From a checkpoint of a small mixture-of-experts model trained on Wikipedia: 288 GeGLU neurons an expert.
Below are experts of layer 3 (counted from 0) of a mixture-of-experts language model. Rows are named router (the router's row for the expert), gate (a neuron's input weights, with its number), up (a neuron's input weights, with its number), down (a neuron's output weights, with its number) and show model dimensions 0-95. Each number is 128 + 32 x the weight over its row's rms, rounded and kept within 0 to 255. Numbers have three digits each.
Before each expert's rows: "mostly gets" lists some tokens that are sent to it at least half of the time; "comes before" lists some tokens at least twice as common just after its tokens as in all text. This comes from a sample of Wikipedia text that the model never trained on. Tokens count by the router's weight.

# expert 5
mostly gets: " (", "|", " \"", "(", " School", "_{"
comes before: " ", "1", "2", "s", "S", "born"
router:175146074069128129144165117140146113154180161168107094072121087122111110115176076103146139094158113142135149122111064106148135172156100190144099101106125155085099163107126143122133102073111072099071120111096174095124185131170078154117117067152086137089113155148091170141166129152153082077
gate3:176153106101155142134108074103043192167122091113084109155142165165151083087150139111133142202150135094191107041132113175138116141165124135176142113180067153136096101138126155049173160126142121152151053150133160117091088173143110120112167147126132127184127094136135139189134162146129155118
up3:168212112184080139094118167168132097013127105160099134102087110098101082142150101151149118160112121149158156122126133134107109122120105139104087154121147073162181125072175127063116208133144115127134103161118132157148114072109138110096179133128112064150130146115125103127179138130119166185
down3:134086161127115096144098134135131140134193113138129110087118148178098085143149158133100164068152088101114111174145101156108088128108087134124190113164096090103122150144097181051158129144079115149143043097123179159204135089165093182107125180130131129162142091101075122157099135151138151121
gate4:112120173135166105192134129125175120120105187180146105092113129084083131134093051141152173167141194145157090087139119146120121139107160201080130149103155126149091131163102093116091058094077082125152147047112101197110123103113140126076144150107159141134111132172114156077163127150102203134
up4:132088151131170126072142112072106183065108068125168098107107087129124124068151094129088176116107092063091054113148098176139120136105147166172187107165150140197064112128095083170156121116149097118155157148079093140118072159122087161099125171130154142084137106162129146194139105098179133103
down4:132105162155109115118102082120149118141145100110149178120079150158120132120104144101151116029172096136160133081134127127135182075101116134133194164116134070106139179186170137118103101142117104083143102062101139178184157146165115090052155148186145126176176129119075191125061120144127126155
gate5:146154157156118137154163164107082114180150067098112094103125140145074114119116136133106134170125128131128128127090085148116144126138176109113145125136139102079183135128095129083111154148092123120121172107133125140157152184155119113198095112215117120153069142164125141101134103092118107092
up5:093114108134097155099156132115119083178104135151146144085103137151130122080198098165082180076147141135118146131128153071110087101140103180131123162142134127197152142121150159103120179135098131115120110076144154167089075141118161087075112179138169108196136102111167122134145098180145131096
down5:178151157154121124093089138133071066079168162123152122121141071081170127102086143145134102150165067086169114162137112118114103120107152116151151151160094103105174158076104089160132139085095147128128087157140138134139164160150138093142171109216153062153112165175107044178126133125133137150
gate6:156138126153078146197110109142129137143138129144139090125112074163085156127104145045143101124137120200197106144148056102130118157145135129139110102092119116153102094145106085094164162169153126093106144115083142143128124156122121106126127144161089122112130139120123139101184142107078125167
up6:117107174125171120156109123139124077090118138107121179136107126129109162084105179117116127056073143171168145127110103082085063194088184077024129102133105099086152131153154170143123140149167103117065153135157119171100129171090082078141134097110149116139193083097192128143110098088126103129
down6:154120128043108130129119187133175126143106142064158118125125089149111153170127110187173118169118085167134103115144179161109126117153138143106148148086088116135079110159142153185174065211138117114116145119192147153185102111138171105080172135174178115104116127086148049114164067186113135121
gate7:196089110146085106093139212128152163107146149152178156121141149106166112143112119111171084119120062109134183121098157153132139115134136171086105083136137106128142142201093151088128132142155123118081090185127122162147138099153094082152109110126058133130142126142084101160119192092137138146
up7:116139124103110064126153158112107117164164107134135115191185097127138165112130171136073106094154121110099108144106127159114181146111149109081093156032153112085170158147142125115135135104086160171038126164098156106173146145095121107078088124069176118136159118138120165107160079118056086153
down7:136126078143164157104106126126133064143091093095116185168091130202156103165064151108131131157098140102142117158125103131152141153101089111079089156144117164134104190115201069132114137113098147155140137148183133093154128103132180057174102169097130084171109084149066159117133163128125114067
gate8:111109097199085107082134143104126111158184136116093103152117093140096123162125157125115132126149159170098094096121159107086093108110194169132080179147128104138132056105176130164068144107122133187166133113118145120125146128093113137054116095102113125143176137132102143121103167149116133119
up8:171130070160113127133096155094114152188122100099133154207093122098146149152074177126112133184183182159075106073067143082115142187089147128163075165159131182110127072137058170087122119154162086192106163107131129131173107170103105170129158156118178113137130144141102158073108147157170089133
down8:190120136165088157183096097108116090160115127117155072143136141137102082175145137143144138193139131097123181072154150114138174131156125165092119129083136142094155191123186159088154130163152110118145093223089118103139154186123131098112087151092207073148128136133148134128125155157132130104
gate9:137119093085104187121136107088148181110124171127117158146091078149139114151121137139094136140166155147123086133157105147133143110070105121114079110154107089133071191187084156065135140143074126129060090125124143032087134141130108144097162103148089178162146085161120169111114132128125135060
up9:159105141149178156117160105127094148151069133136134098092136138099110101123091121109181086153079081165145190164099113118135040083143173159167134139132136153122125121093113093189150124177159091157190155093159173141099117117134148103169106110120089087115161133098164101142165157139070158160
down9:150145088055142113109156144118138168078182126098153117152110145094144163110162125086101083145100102111165120129139084119123128073151151189121106108178133169157127174127116101093148098153168051147137203106088147158139116181138096124112145119100131137128136124111084149152157097151094084135

# expert 10
mostly gets: " while", " After", "ences", " features", "ides", "ects"
comes before: " the", " and", " a", " in", " with", " he"
router:165152128091197170098152073120143090151194160171092129104101114127102123125153072126153109099148169128202172162113077113150114152150110161154112150079171155096139167105150122069154091103154087113110112091121180102112175132151087158147129122162114159076124145131101104166163130139162079092
gate11:107159101186111109138159095169078139120157098119111114150146117155137123161075177071196130072105179079145169132079148159189124109095133088194066092152140114136138158146085174096204096127161136068176103153114164115159128135143111113121115132144064139120121154067147093057112106126138139166
up11:154176160128087150112119187137122162089161140161135150113111156131150130089112132110158106131140121161110123196116138135110143150162057076085141089099148117113100086099119037090108168111170174083145106083114109139130119146110166123154067056148139104107125162094110161118136111112115089102
down11:101140166119152112086102118135139106112134138114060102129064155129163096156155166131179120167151077155156090124107089095046118146161164208124092149119142190137152132167125113136108101102116122137105197123154107134122115118108087132168143189150109095141153173137147120176151120150105140076
gate12:143119099145157139113175188089112114131099156141130153107113134128051082148131050164128113122182064157161136124122143130103132154108102151132121075093088055198137136185115141107130053099086135080089101097139082205065122130108075191119127104102106128169150150099146127187121110133137141111
up12:153153119168130120128155110148142099092104116125130136084144161177148125139148133075085183085175147155132160150119101090131156165140135030077101144128153192165126187075134157164112100090174088123083143135080162125102112164144130126139136204115093127142157070235100156146120179115156094191
down12:136080112143113112131150082122162121089127137106063114116156125158176105114102124119121148107140121147125135141133088129116111083122099119154103149177115132173133146127116128135157089137158180118104196106158151145159109139130043178125143106134152103137189043132112160133079158106082125147
gate13:163088145162155111121151099188120129182130149076133122135118136118116152138127093102107125113160113128155157171095063223174140114159099171164206086079174166117141111092144174064205090138202124134089137152135163125163130134062150101117124126144189181132105182074102168152129107100106108127
up13:108134050123117164107137170146175097107121135135126106128145105086124134144119137153136184093117090161102142105181149096115096096144124107181061091127216063105081098190123092123101111109087149133169110122099090149116095131164108120173211116203138133116125087109174120069142095150143179160
down13:102116172147110158142149099133107203137139124142148118098086143207197122127146140083143175095136089120174128098172116140126116143131101156106106120087185082146122098164092147131069202161123090171152192154097195125179150086136172145134122113134108136097118104126185135166081099076131169122
gate14:107160142116133083051121143124110106101196102100163146124125135136101103065063122118148162044195144147103098173151093119127129161165105077150166060085134074155133105058115139158108122123088149131133095121110167138044118089144069137162116143179097165135116142212144115128146122130126090176
up14:099122132151135153154153175135094184096099147150133192130099164107110114169122146146144138128169077084209134170086145162071118098185145122076102190111050124115126121108157140099122155119143144131132082145143133039089110129161131078158162188058144153064119123188120147116120073149110135125
down14:166115115082104131064128101131123148168143134088130125181163080084147108093134119162169113108111106090132118107136132088079106085108093135153113092144131147130163151194162076102147128081158109133081141164185106067125115140149156129105151134164193130099108135080103230110156145174105111102
gate15:127122158141123160174113096130143241062149119122139096091132166173107138161065120073168104100137121148142189164127095043122102141093156102117096187142174173102084147146119123144099171110132108140119099118122142085133146123111163098148178120132152148194139091047131124180160137142177149173
up15:120158143100136117061109103146105132079096091143120168155085167113140162118185151101174134118090145121139173131121109104120082124101141130130182177139142123128105129133119162144137071091125177172182133112199055122124142120150123116117177047144117115123107114104082103167159168144126138075
down15:187124138154082145099149150120088085059085127110090091175107144093058125103059115108180072130099093163083140146104116203104167099106132137123125102154200084138174097138122090137146156129127169136174164102199129085127153081151151059155079114120092160104126126099129125120116174148175129108
gate16:158163155090186125179071104079140118119146104186125133147150140104117145145124087145098145124125139123092170128146147162097175135101094123142148115132190120137141101158117066101085145082105154118124198130082114099163113133103126170188121127147128142177112085136068159160156155110126088151
up16:171161143120169174097107129145090131076110088098126098133112166125113104110129100156105182108154143169136135114144119086143154164104137147177104122170104169161132098200123180228125110126131141076105132162157129180095159159180109124144142114162109109130147093152204128144183121142112101091
down16:115112114077158084159210136086149176142139067151131077163175086152134080181083121116139202099140125143095129207110163131153121162127094149193131121123113134171128087166160185107109120175119179158081158160176139135074174106135104165181145181090186181167108137126133144100130137094154107129
gate17:209141145128103114158155107124092158118157145118184137108145123212158131131127179115093093086090125120186110171129092190137112084145158154172176101087195149164111163146116109114186109098147166119152120171135173156135126098152086177146170184147128116149119109144138114139162151208152129133
up17:122130162144177159138171155111121118132108124121142114140119180138049117126101056099122109120111113073090084150173123134087147065137124111133098123141159141152118130106132121091128104123109140129101088112173130069094100136159109085145157120139126131113142156129087126173130150109172160103
down17:168142148144211122167114096165102123109120110164057124128125137142108104086132113149106064129162116154167123092100151135064151108103084111089150176129157187100127098072130084091126108101135091144162129123129119036052082066162069123125064108169123076144158214092103077151141148060113082094

# expert 11
mostly gets: " first", " one", " worked", " best", " role", " tri"
comes before: " of", " to", " in", " by", " on", " for"
router:141137098096150172124155099108163113174212160191152092114089117091102079123132047138158179130168121084151132150159075062152091166167126150146084109086176138106115171125133172100134096074146101119107121126117177127131184134136098180113138079128099178079113147162076124162162186173146081116
gate14:182144131116129109084097137072129109126140074169184139075082128125121100024075091121138144089136121093118106160171111129071156101132103067128141152115164108120140110091092144173102098108092159184101066157128164153130105141170125096104114171168062147181143149184151074112126117153124135160
up14:129111148209092126115152166139114127142103155148128206108127130147129174164097148152093173121137097107176137167102127120132139133155144104087157162059099153086130125110143198100148123122155075081154114153091118075122160132108143153116184156151207149074157138165098118120123138156144069110
down14:174129110173049148075075127139149144096140116134151114059133095148133122135133092129167100134118168156193164161129163145145143127075135163131165097160132181127160122163171106103173092125121142131082118101186059073178132111170144143124149158149143150144110136135111183116114144141093183147
gate15:121113138164134153191082139144151188051118136130152131125181127133074102147112141149160132075125120143116090205091184093087105157134161137143143108147147150125094150149121138154144139122121157152094113108131159115106191134130180126168157081101147132188106155097088072164126181105183170148
up15:178169134099100154075161180129114095097086075189153151200119079133117101092158106136119109086098119129117160110166094124078075150165143095155174133131139126162085156146161133132120057111137161173153136118133129134095166147155117151107181055140101113174140119119104092113105156142166117097
down15:149121186162109159135172118082082136132069138149143128130141153117131082055053152119160076086105137085123110098114122209095114113115091156103154117102204108152119137117073161120170138106138170133186174099139104129067114150162103155163135089187147116114119126118148153064081136147148111111
gate16:156110152135142086119096150077121122151129119177126198139133178061174128159157137140146178074110152134159125122101108124104172202089068112108129140100149123120133118094114149150112122082112146163139210096071126126145104181031118113119148084153127127178128115161140135161152161143149088143
up16:176118131093114163082077104122144118132117129121130122127087171158159068113166104184113154116166167123145137115106106076160143133088125140140127144173075195138112099217143149213098105112166162088120105085152109080132178148128197146147146100161101111101117135149173110138143148137141097138
down16:113159106051118070132153143115160129111094075115095108103164085188139104150084134110123166102088121144153093138130099103177143137091153197132128129167122140178172104143176163102143081151141131154140161134135092125097130201115104102126172169128148198160110143134163129144101124097112099136
gate17:131154134149058124153126099147098126173143152091159091153189104208156096098185150100123164080087109097139080118119080129143120122111124123099147151074192038134108132144105125189220152092082137083088126110127101129069117066167081110110141167090103127149148127158105123153131174124172154104
up17:110153151174119100145160131105113118084110136121127107094137156101152111171133125161128079126079118144113075116170098139109155105119151098147094099165104107105152098114102070134124091135128099138103047076078135073177120118134147151120153103166140129093145123103112168176165130160180150158
down17:161119133109154089164135095140123096143149094156115151108143122127124087129151167116089068157109115183134120134126132143097079119120108164079111176161101183120113107092164086124116126093187095050142142143119170076098079063180140112109104024161135097174138138093148103123162141122089120072
gate18:136157117119106085125169112081152132078133121100123066226145150061144055119130075147176123187128159116126096113109149145182085138135118182176088125127157130103103134155126153134129139081131166180151115140134105121120088145107103158183108083180105210135128171157090150091149187192069128148
up18:194032163160074154181104110036196132131099164170100135092141090159105136148124094166123104131185100142140148158141070146148145162157147120110152120066195110124116117107159167126130179079132174130105131113089090179156122071087160106121136137124055083122149172178088125109063130137129151149
down18:133126140142149166134142144080162169113079133151181133176154100158080137107174128087127162131156098132138113164155145137157112134113147071097121099124146108152123108118143162157102110139113149103132072100087146163143124132112165154108104214056072102116132053135157104197147073123057131073
gate19:141089113140128138183160128168124049134164133069099100118096063102175111091155082147127165163113193139110175114134054102061138150099107152140119149149108085136151125178171133090146125137186117164128115123180140140132155121088127148066138090162133124140130172171202127126192146114076130086
up19:124106137101109125179147112140120063059120116128164178126064106120105121066149115134130175113107100106086105141126096143103086158089106070107157150121076103130105183145135090069141093128181086160139139151131105165122190145160121130144160144166086083106115159167166146125130172140089122127
down19:140150088150142134159205114085150115137134188049136108134214090110139119127143142160097165150054121162085078101165136105166131160128138128128190151116152090167135158141115198117135130131183108060145149127122145118132163111091165153065153173185168119140108135116206079150132129136122112080
gate20:127141110122062120089080164068105079133083166126123118094132152158136111076142175075144110117109147125121125126147103171115062103090194140168106146181111205105109128090127142123100169124159113159122126160114166115140141126150074094078114091134127101166131139200140152119141188163119084132
up20:158146144134107108154161075099129134157125132173056104139093123076124163176115129107151057185138107148202079137134070129157116215147084133115166104132101079190108138101178155135097153104084208065110120103163099106146132120182178074123173169147128094107152144103124185090114121126192148151
down20:158118147110117158107168100130154145198140179146095163096155159149137103100140042115076121106127146142121088112147098063174112141063161178085160066120097185133182159147161162119117126140154106149178134109197131115142178094133170103100147143116170122103094151106118170087110126143120127152